{"num_hidden_layers": 8, "hidden_size": 128, "n_experts": 48, "experts_per_token": 2, "d_expert": 224, "d_shared_expert": 0, "hidden_act": "quick_gelu", "moe_layers": [1, 3, 5, 7], "router_score": "softmax", "normalize_top_k": false, "routed_scale": 1.0, "balance_loss": 0.0011, "balance_bias": true, "router_z_loss": 0.001, "router_noise": 0.05, "init_std_router": 0.0289, "lr_router": 0.000487, "num_attention_heads": 8, "num_key_value_heads": 2, "head_dim": 32, "vocab_size": 2048, "norm": "rmsnorm", "norm_place": "pre", "norm_eps": 1e-05, "positions": "rope", "rope_theta": 10000.0, "rope_fraction": 1.0, "qk_norm": true, "attn_scale": 0.281, "tie_word_embeddings": false, "parallel_block": false, "extras": ["capped logits"], "init": "uniform", "init_std_qkv": 0.0272, "init_std_o": 0.0, "init_std_up": 0.0272, "init_std_down": 0.0, "optimizer": "soap_variant", "learning_rate": 0.00475, "lr_mult_o": 0.764, "beta1": 0.95, "beta2": 0.95, "lr_head": 0.011, "max_grad_norm": 1.0, "warmup_steps": 50, "schedule": "wsd", "decay_fraction": 0.918, "decay_shape": "linear", "final_lr_fraction": 0.0, "batch_tokens": 65536, "max_seq_len": 1024, "doc_mask": false, "train_tokens": 516400000, "max_steps": 7880, "dataset": "wikipedia_en"}
Below are experts of layer 3 (counted from 0) of a mixture-of-experts language model. Rows are named router (the router's row for the expert), up (a neuron's input weights, with its number), down (a neuron's output weights, with its number) and show model dimensions 0-127. Each number is 50 + 10 x the weight over its row's rms, rounded and kept within 0 to 99.
Before each expert's rows: a language model's description of what the expert responds to; "comes after" lists some tokens at least twice as common just before its tokens as in all text. This comes from a sample of Wikipedia text that the model never trained on. Tokens count by the router's weight.

# expert 31
Description: Latinate word middles. Middle syllables of Latinate words after prefixes like comp, exp, con, sp: on in component, lic in explicit, lo in disclosures.
comes after: "p", " p", " comp", " f", " con", " dis"
router:56 59 44 53 51 50 49 38 46 55 48 57 35 30 29 47 45 61 69 67 50 63 50 48 53 63 53 53 66 59 41 63 46 40 49 47 54 39 57 40 44 42 42 34 54 52 57 58 59 72 35 53 77 56 46 39 44 36 51 58 63 43 65 40 59 33 45 50 37 44 41 64 38 50 47 30 32 73 46 54 43 54 43 40 31 40 54 59 59 51 54 34 55 41 59 42 67 55 46 52 42 66 39 44 51 54 59 64 57 53 55 47 45 42 58 63 45 59 43 48 40 40 53 49 42 30 56 52
up4:64 39 61 57 52 69 47 54 45 63 60 57 40 59 45 54 47 45 47 40 56 53 59 49 52 40 51 57 56 61 45 42 34 58 66 47 54 46 64 28 31 46 40 66 68 70 33 64 55 44 57 52 48 44 57 30 64 55 53 43 38 44 55 61 57 56 64 62 66 54 49 40 46 39 52 71 48 62 53 55 35 34 51 66 34 40 68 74 57 58 37 43 63 46 52 54 45 60 61 59 54 56 57 43 49 44 60 60 48 34 58 28 56 58 50 59 57 50 43 54 42 51 59 54 45 57 61 51
down4:30 54 38 72 45 36 51 48 46 44 67 52 49 39 62 52 47 41 55 53 51 49 60 63 59 50 45 37 54 52 55 74 41 59 59 43 47 40 38 51 65 57 64 39 49 61 40 46 66 38 44 42 42 36 55 38 60 63 52 46 37 60 64 53 33 54 46 43 60 64 53 43 49 76 41 61 64 50 54 72 32 48 52 51 57 64 57 42 50 66 48 53 44 50 32 51 64 66 59 41 65 60 61 54 40 47 41 38 65 63 45 41 44 60 43 57 59 49 72 51 53 35 48 46 48 50 46 50
up5:49 23 67 64 65 49 37 36 51 55 54 47 46 42 38 46 60 51 49 59 44 46 42 56 43 49 46 50 54 53 54 48 39 48 55 31 61 53 50 59 41 52 70 57 50 55 67 40 55 48 68 57 34 61 49 36 54 41 54 76 52 66 47 66 58 47 52 42 33 48 52 46 39 49 29 68 42 49 56 60 43 46 64 60 65 54 56 26 46 46 69 44 54 36 55 36 57 52 63 51 37 61 50 48 49 49 37 42 49 56 52 28 39 69 38 38 52 55 64 63 51 46 42 53 49 37 53 43
down5:53 33 48 47 47 49 64 40 49 39 52 40 36 51 50 56 54 57 67 54 51 47 39 54 64 59 52 48 49 57 46 55 51 45 53 54 38 46 44 72 56 61 44 37 58 32 33 50 72 50 60 39 51 31 44 66 59 56 46 49 35 52 33 60 55 49 65 53 60 46 44 48 59 40 39 69 60 31 51 30 46 39 37 51 64 45 51 52 82 64 39 42 33 64 57 49 31 65 39 46 56 32 56 61 44 54 52 66 52 49 47 51 54 50 27 49 40 45 53 47 54 60 45 54 54 37 45 50
up6:50 54 48 47 39 57 38 40 50 58 46 55 32 47 42 37 50 59 46 58 36 54 79 58 77 54 29 57 42 57 65 66 55 59 46 58 38 31 61 63 33 42 59 55 36 44 50 53 58 58 50 49 52 71 47 52 46 45 53 51 57 49 54 28 51 35 51 51 51 33 58 53 79 53 56 34 55 52 53 57 43 52 51 59 47 40 51 46 43 57 60 44 43 44 41 38 62 58 59 55 50 49 28 35 53 46 77 56 46 50 57 46 61 72 45 58 57 43 50 59 43 41 42 46 52 61 54 47
down6:72 60 54 63 38 36 50 57 40 54 41 48 38 58 62 55 38 47 32 39 33 39 41 40 38 57 54 41 34 34 40 40 57 63 60 50 53 58 42 47 71 42 52 61 53 58 53 45 46 68 44 50 65 54 46 65 37 60 42 40 46 47 64 57 51 42 53 40 56 50 66 40 43 65 48 51 60 55 48 48 44 67 30 32 34 59 46 50 57 48 41 53 74 63 44 56 45 45 49 47 45 61 61 45 46 61 42 39 53 51 59 44 41 60 47 41 52 63 56 57 51 43 21 56 47 56 28 47
up7:35 30 54 42 44 47 58 50 49 37 46 56 46 46 61 44 49 51 52 62 45 56 50 52 48 56 34 43 49 51 52 55 60 65 37 62 37 64 54 37 51 46 41 54 60 64 55 61 51 48 59 47 52 62 49 41 64 50 39 50 34 36 49 36 62 17 59 33 49 45 47 66 67 68 52 60 48 44 38 39 57 51 65 57 62 26 54 36 64 44 48 39 43 46 50 47 56 57 46 37 59 47 38 41 40 35 43 60 49 50 71 53 63 37 57 70 56 66 37 46 48 41 43 57 41 45 51 66
down7:65 57 51 60 41 45 59 49 58 51 48 46 59 40 68 56 65 38 54 54 46 65 46 20 48 41 60 42 57 59 50 48 39 56 56 35 48 41 58 71 68 65 56 48 66 45 46 26 60 43 55 48 64 56 49 42 32 45 51 56 42 52 53 54 34 43 35 54 58 38 50 52 36 38 50 54 51 50 40 47 49 56 45 58 60 53 65 55 60 55 42 43 35 38 55 52 48 51 56 54 46 65 46 45 62 53 55 54 58 35 35 32 63 49 38 48 70 52 70 59 44 29 54 34 69 62 41 55
up8:59 44 55 49 50 40 62 54 33 44 61 54 43 48 63 51 48 74 36 63 44 57 38 55 51 42 53 43 67 57 42 61 64 29 58 57 43 40 75 39 57 55 47 63 55 43 52 54 50 38 62 59 58 47 37 44 51 45 45 57 54 35 45 35 42 57 60 22 41 44 51 49 72 58 44 61 48 53 41 46 43 40 52 41 61 61 60 65 47 42 45 50 43 57 56 41 72 38 56 50 60 65 43 31 53 53 50 53 46 58 63 56 32 65 59 54 41 54 73 55 58 42 37 54 44 49 50 65
down8:54 33 55 50 49 49 42 40 22 53 39 43 43 44 35 46 58 48 54 45 50 45 38 37 35 43 53 46 49 47 57 54 66 59 23 48 43 55 58 50 65 61 41 48 44 35 55 38 36 41 62 46 39 42 62 54 61 51 39 57 46 38 48 53 47 62 48 35 52 39 55 52 37 44 61 39 52 57 62 55 45 54 50 46 50 45 44 28 66 36 38 41 50 58 56 47 66 68 37 53 62 51 39 68 50 56 67 64 46 51 35 33 79 52 68 38 53 39 41 52 54 55 43 60 64 60 45 43
up9:66 58 48 61 59 46 62 63 39 56 59 41 49 42 61 34 45 64 52 28 49 61 46 45 53 37 37 47 49 47 51 50 51 47 36 53 39 46 64 41 69 57 43 58 37 41 55 50 47 57 57 61 48 35 68 44 50 40 61 57 53 41 66 58 53 55 42 48 46 39 52 35 50 52 35 50 57 61 65 51 39 44 40 41 58 62 60 40 63 60 52 44 42 52 45 54 53 44 53 30 41 51 46 54 44 63 56 56 50 55 54 35 41 55 47 63 53 56 34 33 40 35 59 61 25 22 68 29
down9:78 42 62 68 55 53 56 43 42 44 60 46 47 55 50 69 68 44 82 55 63 41 45 54 25 42 40 45 53 57 67 70 34 40 39 55 56 52 52 48 33 54 56 34 56 46 48 46 49 51 63 36 55 52 57 67 50 47 51 47 36 52 49 39 43 54 45 39 46 51 69 65 43 32 57 44 65 64 61 41 40 48 68 51 32 38 46 55 70 50 57 39 46 54 45 43 46 56 47 62 48 55 59 44 41 54 53 51 58 45 54 45 42 57 64 58 47 44 54 30 50 41 41 59 44 55 52 50

# expert 37
Description: The and determiners. The word the, mostly after of, in or to, plus other determiners such as its, their, this, his, new.
comes after: " of", " in", " to", ".", " for", " and"
router:41 37 66 44 45 46 50 53 46 49 37 56 44 50 53 32 42 66 67 44 51 67 52 41 63 57 54 49 61 63 44 48 54 51 37 41 44 49 64 30 43 53 48 59 49 59 64 47 74 47 45 40 75 47 53 42 37 53 55 61 74 41 48 28 51 28 53 29 43 53 40 54 49 65 49 59 47 55 70 51 54 63 36 55 55 47 60 50 52 58 44 55 50 28 37 57 53 49 42 53 49 44 32 47 58 36 56 49 61 58 43 53 62 40 37 60 59 31 53 42 45 61 47 56 40 42 64 59
up4:37 52 44 39 53 46 62 33 58 53 33 44 53 62 30 57 49 46 50 58 67 50 53 41 57 52 53 41 61 57 40 62 46 50 58 44 45 43 38 58 48 47 31 43 60 57 53 52 47 35 49 63 54 36 49 55 29 31 44 52 51 37 58 35 50 78 47 30 46 56 40 53 68 70 54 59 53 61 40 56 59 51 61 50 61 40 53 48 41 47 42 39 67 62 39 59 55 55 49 54 38 61 65 45 39 47 59 25 38 56 53 54 52 64 54 36 35 58 42 53 35 38 43 60 57 51 56 68
down4:40 39 50 47 52 65 46 46 51 60 49 47 51 52 59 47 43 56 58 57 55 57 38 61 48 48 51 52 47 44 34 40 60 47 67 69 59 50 56 66 40 61 62 57 61 61 50 43 25 53 52 40 34 65 47 33 53 74 74 39 54 55 49 63 56 65 53 56 60 46 47 43 57 40 46 44 56 44 36 49 40 37 35 35 50 59 47 47 30 62 70 45 35 36 46 48 53 61 65 55 55 49 43 61 48 45 41 61 56 53 48 39 54 35 47 72 64 51 57 44 50 66 45 23 54 49 59 48
up5:49 48 40 55 46 46 45 43 40 50 35 47 40 55 44 59 49 47 39 27 50 39 30 44 40 49 49 50 34 43 39 35 44 80 55 50 61 55 39 41 46 38 42 49 69 61 54 33 40 49 59 48 52 53 59 48 52 41 62 44 44 48 51 35 44 60 58 67 56 30 39 39 60 47 56 58 48 56 51 40 46 64 55 62 43 51 41 53 62 63 78 54 56 43 32 51 38 56 46 59 57 48 60 40 48 46 53 52 27 55 59 57 55 70 48 32 50 30 62 58 68 50 55 53 49 39 62 59
down5:57 42 56 55 52 44 43 42 55 48 48 62 43 53 47 42 47 63 56 43 43 46 49 68 55 50 38 60 41 46 47 22 61 41 85 51 42 52 36 46 29 58 59 48 46 54 34 35 37 38 65 72 51 45 48 49 49 34 40 30 51 65 71 52 54 55 67 62 57 59 50 47 68 57 51 27 56 48 53 39 50 49 54 48 48 43 49 43 51 47 55 39 37 44 45 54 49 34 46 59 43 37 57 48 50 50 50 44 69 64 59 50 48 51 44 73 64 54 53 62 54 54 34 59 67 52 58 48
up6:67 52 61 64 47 67 59 54 35 39 65 52 52 57 62 51 56 42 43 56 39 48 54 40 49 79 80 49 43 46 38 50 45 73 43 49 52 62 50 47 46 47 56 66 55 73 44 47 47 61 40 37 48 51 52 41 54 59 38 51 59 68 59 52 36 40 40 63 49 24 56 31 60 36 49 54 61 57 52 51 57 52 53 49 34 41 61 52 60 59 52 41 37 48 47 42 52 53 54 36 65 48 40 53 54 51 58 58 49 73 37 44 65 50 41 37 59 57 50 57 61 49 65 51 45 42 58 54
down6:26 43 46 52 67 46 41 49 48 52 52 58 51 48 67 55 48 35 58 35 62 48 73 59 46 53 45 51 55 40 60 47 48 31 60 47 49 70 43 41 48 41 67 41 52 57 53 60 41 38 48 41 60 45 75 67 48 47 51 56 57 51 28 38 61 62 49 56 49 72 63 71 69 61 55 39 50 51 39 36 53 43 52 43 50 48 49 54 42 45 51 58 47 43 46 51 49 34 69 56 42 36 51 45 47 36 44 43 60 46 58 52 42 58 58 61 42 34 44 59 31 50 33 47 65 49 33 62
up7:54 53 37 62 48 48 55 66 66 55 43 74 54 34 50 42 63 51 33 58 46 45 48 75 40 43 57 58 52 62 41 43 54 42 69 34 33 57 44 56 41 32 44 39 59 48 60 51 45 44 60 59 56 36 60 61 56 44 55 44 42 48 34 55 68 34 47 56 50 50 46 47 55 45 62 33 61 53 56 51 42 46 76 39 43 41 31 50 47 45 56 44 47 50 33 42 36 57 50 65 53 44 60 47 54 51 58 67 34 53 47 61 59 52 50 42 60 45 56 42 36 68 49 72 50 62 50 57
down7:62 35 51 50 39 57 41 63 61 32 60 54 44 48 53 54 46 48 29 59 54 55 45 50 43 46 58 48 59 36 46 64 45 78 48 48 52 47 49 39 46 51 47 41 53 57 59 50 57 61 66 38 45 60 52 53 22 46 56 73 50 49 26 41 43 62 44 50 67 55 48 43 42 54 43 64 77 39 57 47 52 50 52 39 30 60 36 70 41 57 57 46 49 35 45 59 57 51 54 49 31 39 48 46 59 46 46 59 42 49 52 58 39 57 67 59 42 54 43 64 33 59 51 39 46 70 53 52
up8:54 38 46 29 38 46 62 59 67 38 47 45 49 56 44 36 54 73 39 46 45 54 58 53 52 36 48 68 55 55 39 58 39 52 42 54 44 54 47 63 63 59 54 67 58 54 48 61 58 32 53 55 49 43 43 41 57 51 65 65 43 65 41 26 50 52 46 48 59 57 38 47 58 42 35 49 65 58 47 47 58 65 37 62 39 48 43 52 52 49 65 38 47 32 40 41 48 50 47 46 54 46 61 40 46 42 35 51 36 36 59 41 59 76 52 37 57 42 58 49 32 68 55 49 76 58 53 48
down8:56 49 52 38 64 43 37 53 55 44 58 69 57 49 52 53 47 46 50 51 55 56 50 53 79 66 67 52 45 42 72 46 52 46 37 51 55 52 69 40 39 43 57 45 43 52 62 29 61 55 37 50 55 51 39 50 32 56 45 38 43 45 56 62 57 52 45 42 49 40 30 55 46 50 50 50 51 47 59 58 40 39 51 47 45 60 32 60 31 39 53 63 59 57 49 72 44 57 51 46 44 56 44 56 48 41 39 33 49 66 66 19 40 37 44 52 50 54 69 39 70 55 56 46 50 47 31 52
up9:39 59 64 67 53 57 57 43 45 52 44 33 39 43 61 38 52 39 60 65 55 39 41 65 31 47 38 63 52 47 33 55 48 29 61 54 42 42 51 47 39 61 53 61 54 52 57 45 49 57 56 55 43 39 52 48 33 57 66 48 52 45 39 51 43 61 57 56 67 43 39 63 44 49 47 48 50 54 52 63 30 31 38 48 44 64 50 44 51 41 45 51 51 39 36 42 61 58 30 66 40 60 48 47 43 56 34 58 39 47 59 43 47 53 51 39 56 16 41 45 63 65 43 58 45 44 63 30
down9:53 56 45 45 32 47 47 42 22 47 39 59 65 53 60 58 44 56 40 57 51 57 56 53 58 62 43 51 60 62 34 49 58 62 59 60 54 51 43 61 39 50 46 50 52 64 55 53 44 45 45 38 66 47 61 56 49 51 56 45 49 60 68 44 38 56 63 46 37 44 52 56 64 42 44 42 59 37 44 48 50 48 64 44 63 36 62 63 62 68 31 50 57 53 37 78 49 48 54 52 48 40 44 66 49 44 47 48 56 42 28 63 38 65 71 51 62 57 54 82 47 55 43 46 48 58 36 61

# expert 45
Description: Years and dates. Year numbers and their second halves after 19 or 20, in birth dates and college spans, plus month names and year.
comes after: " 19", "20", " 18", " (19", "–20", " in"
router:37 54 54 34 47 64 59 41 47 45 49 55 43 41 49 42 47 61 48 48 47 60 37 45 59 54 54 54 64 54 44 30 37 45 40 41 53 46 56 45 44 52 51 56 62 52 70 56 57 58 40 35 53 43 48 49 59 44 47 55 83 34 41 35 44 47 55 26 55 52 42 46 47 51 32 50 43 52 73 55 48 61 31 41 58 50 58 36 50 53 55 55 43 53 54 58 45 74 42 56 59 49 43 50 43 26 62 57 71 61 46 34 61 49 51 57 54 42 59 62 36 34 52 41 33 37 65 44
up3:42 47 48 51 48 66 50 60 59 49 34 48 51 45 48 49 46 40 63 62 33 34 62 44 70 51 58 62 40 49 70 43 33 43 47 47 54 56 63 33 41 46 41 50 45 42 61 56 54 30 47 43 39 42 61 51 36 45 56 37 51 59 59 46 65 21 38 60 60 61 37 71 42 43 40 46 45 50 60 60 43 41 71 33 41 48 24 51 41 42 60 47 49 48 55 39 42 58 56 41 53 54 44 55 44 67 48 41 52 47 51 56 65 55 53 66 51 47 49 51 49 64 66 42 46 66 41 62
down3:48 50 41 26 45 54 60 50 32 61 51 57 58 60 38 47 48 52 53 42 57 49 42 51 48 51 50 60 47 56 57 46 43 54 45 59 55 35 53 61 52 65 45 53 50 66 45 53 39 62 53 60 40 64 37 57 67 46 28 61 54 49 68 59 50 78 58 35 38 50 65 50 53 54 55 61 53 49 59 63 54 58 28 52 44 51 56 45 51 56 64 24 54 49 50 69 46 42 46 61 62 57 55 56 54 41 46 53 61 49 46 46 29 48 52 28 48 48 31 51 53 41 59 65 77 56 39 67
up4:46 39 74 51 59 58 39 37 57 48 58 70 41 57 58 58 34 57 46 52 58 43 42 52 68 63 64 49 43 33 34 53 56 50 48 46 71 68 46 34 55 54 52 48 74 60 37 47 62 52 47 50 54 26 62 44 50 52 64 58 37 59 51 67 46 38 57 64 56 32 33 44 64 48 51 43 46 51 63 57 52 50 48 51 46 54 62 66 39 70 50 50 47 52 52 42 69 52 43 46 69 50 48 37 49 53 52 34 37 51 63 44 55 62 42 43 45 43 55 52 58 45 45 39 67 60 46 44
down4:57 45 59 66 42 50 53 55 63 59 35 52 50 51 21 48 40 63 39 34 47 54 61 59 79 61 39 58 46 38 62 52 46 45 59 65 35 53 49 65 55 46 30 51 45 49 60 50 55 52 53 42 69 45 61 52 52 50 79 36 48 57 64 65 40 62 54 62 66 48 65 37 51 49 36 34 51 45 51 41 63 54 47 45 34 39 42 61 46 64 54 55 58 48 37 44 63 56 44 30 38 51 58 48 46 49 56 37 44 49 45 55 28 49 52 52 57 54 40 58 59 44 48 59 52 41 48 49
up5:50 62 27 55 54 35 47 49 38 38 40 51 57 54 41 41 53 46 45 42 60 51 45 52 38 51 51 66 57 54 41 51 38 23 51 55 31 43 43 54 41 61 58 51 64 54 55 45 43 48 34 61 52 38 44 42 48 37 59 61 60 66 46 50 60 56 52 56 55 51 52 48 47 38 53 26 60 60 51 66 45 69 47 62 47 63 57 57 49 56 48 61 49 32 58 57 35 56 47 38 29 57 46 40 64 57 49 59 54 65 45 31 56 68 44 68 59 44 41 53 63 67 45 33 51 39 29 60
down5:46 41 17 50 37 47 63 48 49 59 63 33 46 59 53 65 43 44 66 26 58 61 46 62 54 56 47 44 57 62 67 70 62 45 43 62 71 50 38 52 57 58 42 41 46 28 51 54 45 38 36 74 37 53 47 48 55 54 50 52 46 40 45 63 58 36 35 53 60 49 62 52 57 70 49 48 43 44 39 63 51 53 54 43 60 58 38 51 34 51 50 59 57 50 46 58 58 47 45 40 62 45 58 52 47 62 28 53 40 46 56 43 48 54 51 42 51 54 56 54 42 51 48 29 37 61 63 51
up6:50 52 60 41 45 51 58 61 45 55 51 49 61 39 65 34 50 58 57 46 61 33 63 57 56 41 45 58 22 58 69 49 56 46 69 39 47 43 32 59 59 67 50 54 59 42 51 32 70 46 57 51 52 49 37 58 56 60 54 59 51 37 57 39 50 41 49 59 50 54 49 49 53 43 66 47 56 62 54 64 56 46 32 46 30 38 67 61 67 47 50 65 52 38 39 48 42 39 33 53 57 55 42 35 44 45 50 41 42 54 68 56 52 47 68 42 28 60 49 61 40 62 30 51 39 50 45 50
down6:51 48 52 55 49 32 52 78 45 47 61 60 64 55 63 52 58 60 55 50 59 49 40 51 55 50 51 54 40 38 36 44 35 55 44 20 55 52 28 52 44 77 57 58 56 54 60 46 50 46 57 51 39 49 46 50 50 42 40 35 43 52 54 60 59 43 55 56 38 39 58 43 51 68 65 56 39 78 48 56 42 54 39 60 40 53 57 56 61 65 41 37 53 41 45 58 47 33 57 58 45 60 55 42 60 57 51 41 53 63 61 52 75 51 63 63 52 46 53 51 49 53 67 74 47 47 65 50
up7:60 41 44 68 55 45 52 37 59 59 64 62 47 45 48 57 54 48 34 36 41 40 65 50 57 50 62 58 41 56 40 58 21 57 56 50 28 61 70 62 41 33 42 48 59 59 43 50 55 61 33 42 27 25 48 46 64 45 67 51 57 39 55 65 52 47 50 35 47 63 35 38 55 58 39 47 50 38 58 53 44 54 36 44 55 52 58 55 64 63 58 69 39 44 47 62 54 57 50 57 42 45 35 45 32 52 68 52 53 42 36 48 47 48 46 55 50 42 45 56 54 45 54 40 54 49 62 54
down7:45 57 57 39 47 48 45 62 43 58 49 49 51 57 64 45 30 46 49 44 47 54 69 45 66 62 45 56 51 51 51 60 56 27 62 47 70 64 22 41 40 41 52 54 37 36 41 57 52 56 60 77 51 54 52 50 29 32 47 58 46 60 40 53 39 46 43 55 49 49 49 74 42 26 51 61 43 53 39 43 46 55 66 51 54 54 40 37 36 53 58 29 48 48 47 45 51 44 50 46 46 56 45 51 49 40 46 50 37 44 67 53 69 45 50 61 53 47 56 50 52 41 45 76 52 66 41 63
up8:52 54 36 51 50 47 50 51 44 44 61 37 51 48 39 49 71 52 61 38 58 61 71 46 54 45 67 66 48 52 57 51 35 44 59 64 49 39 29 54 50 61 50 75 65 52 61 37 62 65 31 53 62 57 55 46 56 32 43 75 53 50 59 42 66 41 49 60 37 52 50 44 39 55 49 58 46 63 51 60 65 51 50 54 29 52 61 60 42 61 52 55 52 35 56 52 56 53 51 48 41 45 39 47 53 46 45 32 49 72 53 38 62 59 59 56 58 43 37 49 64 40 41 44 32 42 32 53
down8:30 41 39 44 44 64 71 57 57 42 17 44 57 48 50 56 47 55 50 41 30 49 54 46 47 40 47 56 44 47 59 51 44 67 60 47 56 64 43 74 51 58 42 58 42 47 49 43 30 47 53 61 53 26 65 30 43 43 62 56 58 27 45 44 61 53 43 56 55 43 58 39 58 47 65 49 51 44 53 54 51 53 44 64 73 61 48 51 34 36 45 47 45 40 62 44 34 62 40 57 47 43 47 55 36 44 44 49 47 46 50 43 57 38 55 50 46 61 40 69 31 49 50 42 50 50 64 45

# expert 11
Description: Mid-row cell separators. Pipe separators inside table rows after numbers, names or empty cells, plus semicolons, slashes and dashes in stat lines.
comes after: " 0", " ", " 1", "%", " —", " 2"
router:43 52 62 47 45 61 67 43 57 53 39 50 41 43 32 42 35 48 49 39 69 50 53 51 53 47 55 57 52 54 46 38 31 54 25 32 38 45 45 44 32 57 66 41 62 48 56 62 52 54 55 43 64 58 22 54 52 30 56 55 70 45 43 35 50 31 68 33 33 54 39 51 50 58 41 46 50 58 57 53 34 53 28 41 53 61 50 45 52 61 61 51 48 42 36 54 61 55 39 62 42 49 46 41 57 49 61 60 57 50 41 39 52 42 42 54 63 55 57 60 62 55 55 44 51 48 57 30
up1:45 74 49 43 35 50 53 45 49 37 40 51 49 49 41 75 37 60 46 35 57 56 43 51 47 60 47 51 36 33 49 55 71 56 61 29 48 51 38 64 40 52 51 55 63 64 39 62 43 42 51 53 42 59 49 57 48 58 50 24 34 44 33 42 65 52 48 51 45 43 42 34 50 41 34 42 32 42 56 48 62 48 46 45 65 49 42 53 51 60 50 53 50 50 53 55 39 48 46 39 48 32 56 41 56 51 33 47 49 72 70 38 35 26 45 48 41 52 37 34 42 53 40 53 56 54 45 60
down1:57 52 58 72 45 52 46 54 46 63 38 62 33 56 62 42 45 52 46 64 56 54 31 54 71 50 55 58 61 51 57 21 57 65 48 40 42 60 57 45 42 57 47 49 53 61 62 54 50 49 53 75 56 39 49 58 42 34 39 41 46 56 42 33 55 65 55 44 43 44 48 60 53 61 51 61 43 40 55 32 63 56 37 61 45 47 55 54 50 38 42 65 59 61 34 36 48 41 60 51 55 49 26 45 57 38 60 46 47 59 58 46 54 55 61 57 46 36 36 45 34 61 61 66 54 39 34 64
up2:41 47 42 59 47 55 43 52 56 38 69 64 50 50 54 42 39 64 39 63 59 52 43 23 50 48 64 35 48 63 37 55 38 49 52 56 63 58 59 74 42 37 33 47 46 40 56 30 55 49 46 60 52 55 51 63 52 32 57 42 59 53 59 70 37 52 46 46 62 47 41 54 43 52 48 51 53 63 64 38 44 50 29 63 34 50 44 40 44 36 60 56 23 44 43 43 57 43 60 58 50 44 54 53 69 60 54 53 47 41 62 52 57 70 36 55 57 54 62 49 36 62 51 48 46 43 63 43
down2:52 53 31 45 51 58 50 43 35 44 41 45 57 54 51 65 50 40 50 35 53 63 38 65 57 41 48 57 50 18 51 63 50 45 43 44 57 59 41 36 72 51 65 55 52 60 47 60 40 29 70 43 68 59 38 38 48 51 60 52 40 41 58 51 61 38 65 54 47 48 45 38 58 47 58 41 59 58 46 58 46 46 46 50 57 71 56 46 44 51 38 53 52 49 70 69 58 61 53 45 64 39 48 58 57 68 32 40 48 38 62 44 29 48 40 45 53 28 51 52 40 35 45 50 53 53 38 53
up3:35 50 50 51 45 44 33 57 23 68 41 27 32 50 45 50 59 51 62 48 47 43 64 57 41 54 37 48 62 43 48 62 44 47 62 38 58 50 42 48 34 47 59 47 33 30 47 58 68 56 61 56 67 40 46 43 37 40 55 60 40 55 48 52 46 54 36 43 45 54 47 34 47 52 37 48 52 37 76 61 56 49 54 43 57 48 31 56 36 40 62 39 53 37 52 33 48 56 65 54 43 65 46 48 49 64 57 36 52 53 62 63 58 37 37 43 42 48 44 60 41 61 39 42 38 55 60 47
down3:58 47 49 58 52 48 63 57 60 52 44 54 59 51 50 60 43 48 27 39 41 45 27 38 48 47 57 37 34 48 65 40 56 49 31 60 47 49 58 64 58 47 56 41 44 53 52 29 25 62 38 46 55 52 45 42 55 61 36 45 46 46 44 51 50 55 34 63 61 58 51 34 49 51 59 71 52 39 39 48 58 51 48 50 52 36 69 53 83 51 67 65 52 51 34 57 63 50 43 34 63 34 48 43 60 60 47 58 51 44 56 34 47 46 56 60 57 44 62 41 62 51 70 52 46 48 45 58
up4:50 33 67 64 60 66 63 29 69 54 52 61 46 63 53 53 45 48 52 52 54 46 48 42 37 56 52 72 53 64 64 56 50 47 54 38 40 28 48 49 55 60 61 50 49 42 54 44 65 60 54 51 52 50 54 44 42 56 46 42 65 57 58 56 56 46 36 43 46 67 40 39 39 43 44 62 56 37 34 38 58 65 37 48 48 45 55 45 50 53 44 33 44 42 50 73 48 55 46 57 52 45 42 54 45 47 65 66 48 48 50 54 39 40 55 77 62 28 64 47 60 25 50 61 48 37 61 48
down4:59 53 69 49 43 37 37 37 50 64 56 35 43 59 54 54 55 58 39 45 47 43 79 59 52 51 39 56 53 50 50 39 62 54 54 50 35 48 66 52 53 57 62 67 54 56 48 53 55 41 44 59 43 54 63 51 63 44 58 43 57 68 56 46 58 43 47 44 58 69 67 54 50 54 44 23 55 58 44 40 41 46 68 71 44 59 42 41 67 51 53 40 38 42 61 43 52 35 45 53 44 40 60 59 52 43 35 35 55 47 32 51 62 58 50 28 63 73 41 42 49 54 46 51 50 59 65 38
up5:38 41 48 46 58 38 44 31 53 59 52 60 49 63 30 53 45 54 49 61 42 48 45 48 57 52 54 52 45 66 47 73 35 55 38 42 47 43 49 29 42 59 40 62 62 74 51 63 50 55 56 53 46 49 49 65 39 52 44 32 49 45 50 50 31 67 46 82 39 35 36 53 54 47 53 56 43 48 47 50 43 38 43 71 47 52 38 54 62 43 42 48 60 59 39 55 49 62 55 42 73 40 60 38 59 58 46 66 50 62 61 45 55 46 58 24 53 56 37 50 44 53 34 54 44 55 50 42
down5:45 45 42 43 53 29 61 46 47 51 45 55 47 34 48 40 38 61 58 49 39 41 77 46 43 40 45 49 57 44 55 74 33 52 46 34 47 28 40 47 56 40 54 54 46 45 64 51 43 46 56 60 66 52 44 57 30 48 43 64 50 57 40 48 62 42 44 62 53 53 42 51 64 29 54 62 51 44 48 60 56 54 35 65 62 42 68 26 51 20 48 48 53 50 55 52 55 46 46 49 60 53 55 52 38 33 61 36 62 41 47 40 40 62 58 52 49 43 46 57 43 48 49 62 66 59 65 42
up6:50 48 40 49 45 43 49 60 46 57 61 63 42 66 44 52 36 52 53 59 61 49 44 44 37 41 55 56 48 51 40 44 39 44 58 48 28 61 68 47 51 56 55 22 32 59 56 42 49 57 51 60 40 58 47 65 53 42 55 54 53 52 51 81 32 59 27 41 48 51 50 50 60 57 44 65 59 43 58 50 44 36 50 55 40 66 55 46 55 59 54 31 39 44 67 60 47 25 28 54 54 53 43 49 39 40 46 45 42 59 42 63 49 38 36 44 50 54 47 28 46 69 59 53 46 59 43 46
down6:47 58 30 47 51 53 55 35 52 37 70 49 56 43 47 61 41 37 78 55 40 36 37 49 32 43 49 65 73 59 43 44 55 54 33 41 49 38 68 42 44 48 57 41 50 56 60 46 60 54 53 61 47 42 45 65 39 58 55 68 46 48 63 57 48 55 57 68 64 43 45 46 50 29 55 63 34 50 66 60 48 48 60 52 56 52 47 55 42 45 53 43 66 47 52 77 45 72 68 49 37 41 50 56 47 39 53 53 51 33 48 59 52 56 61 45 57 56 51 55 54 47 44 54 59 69 49 39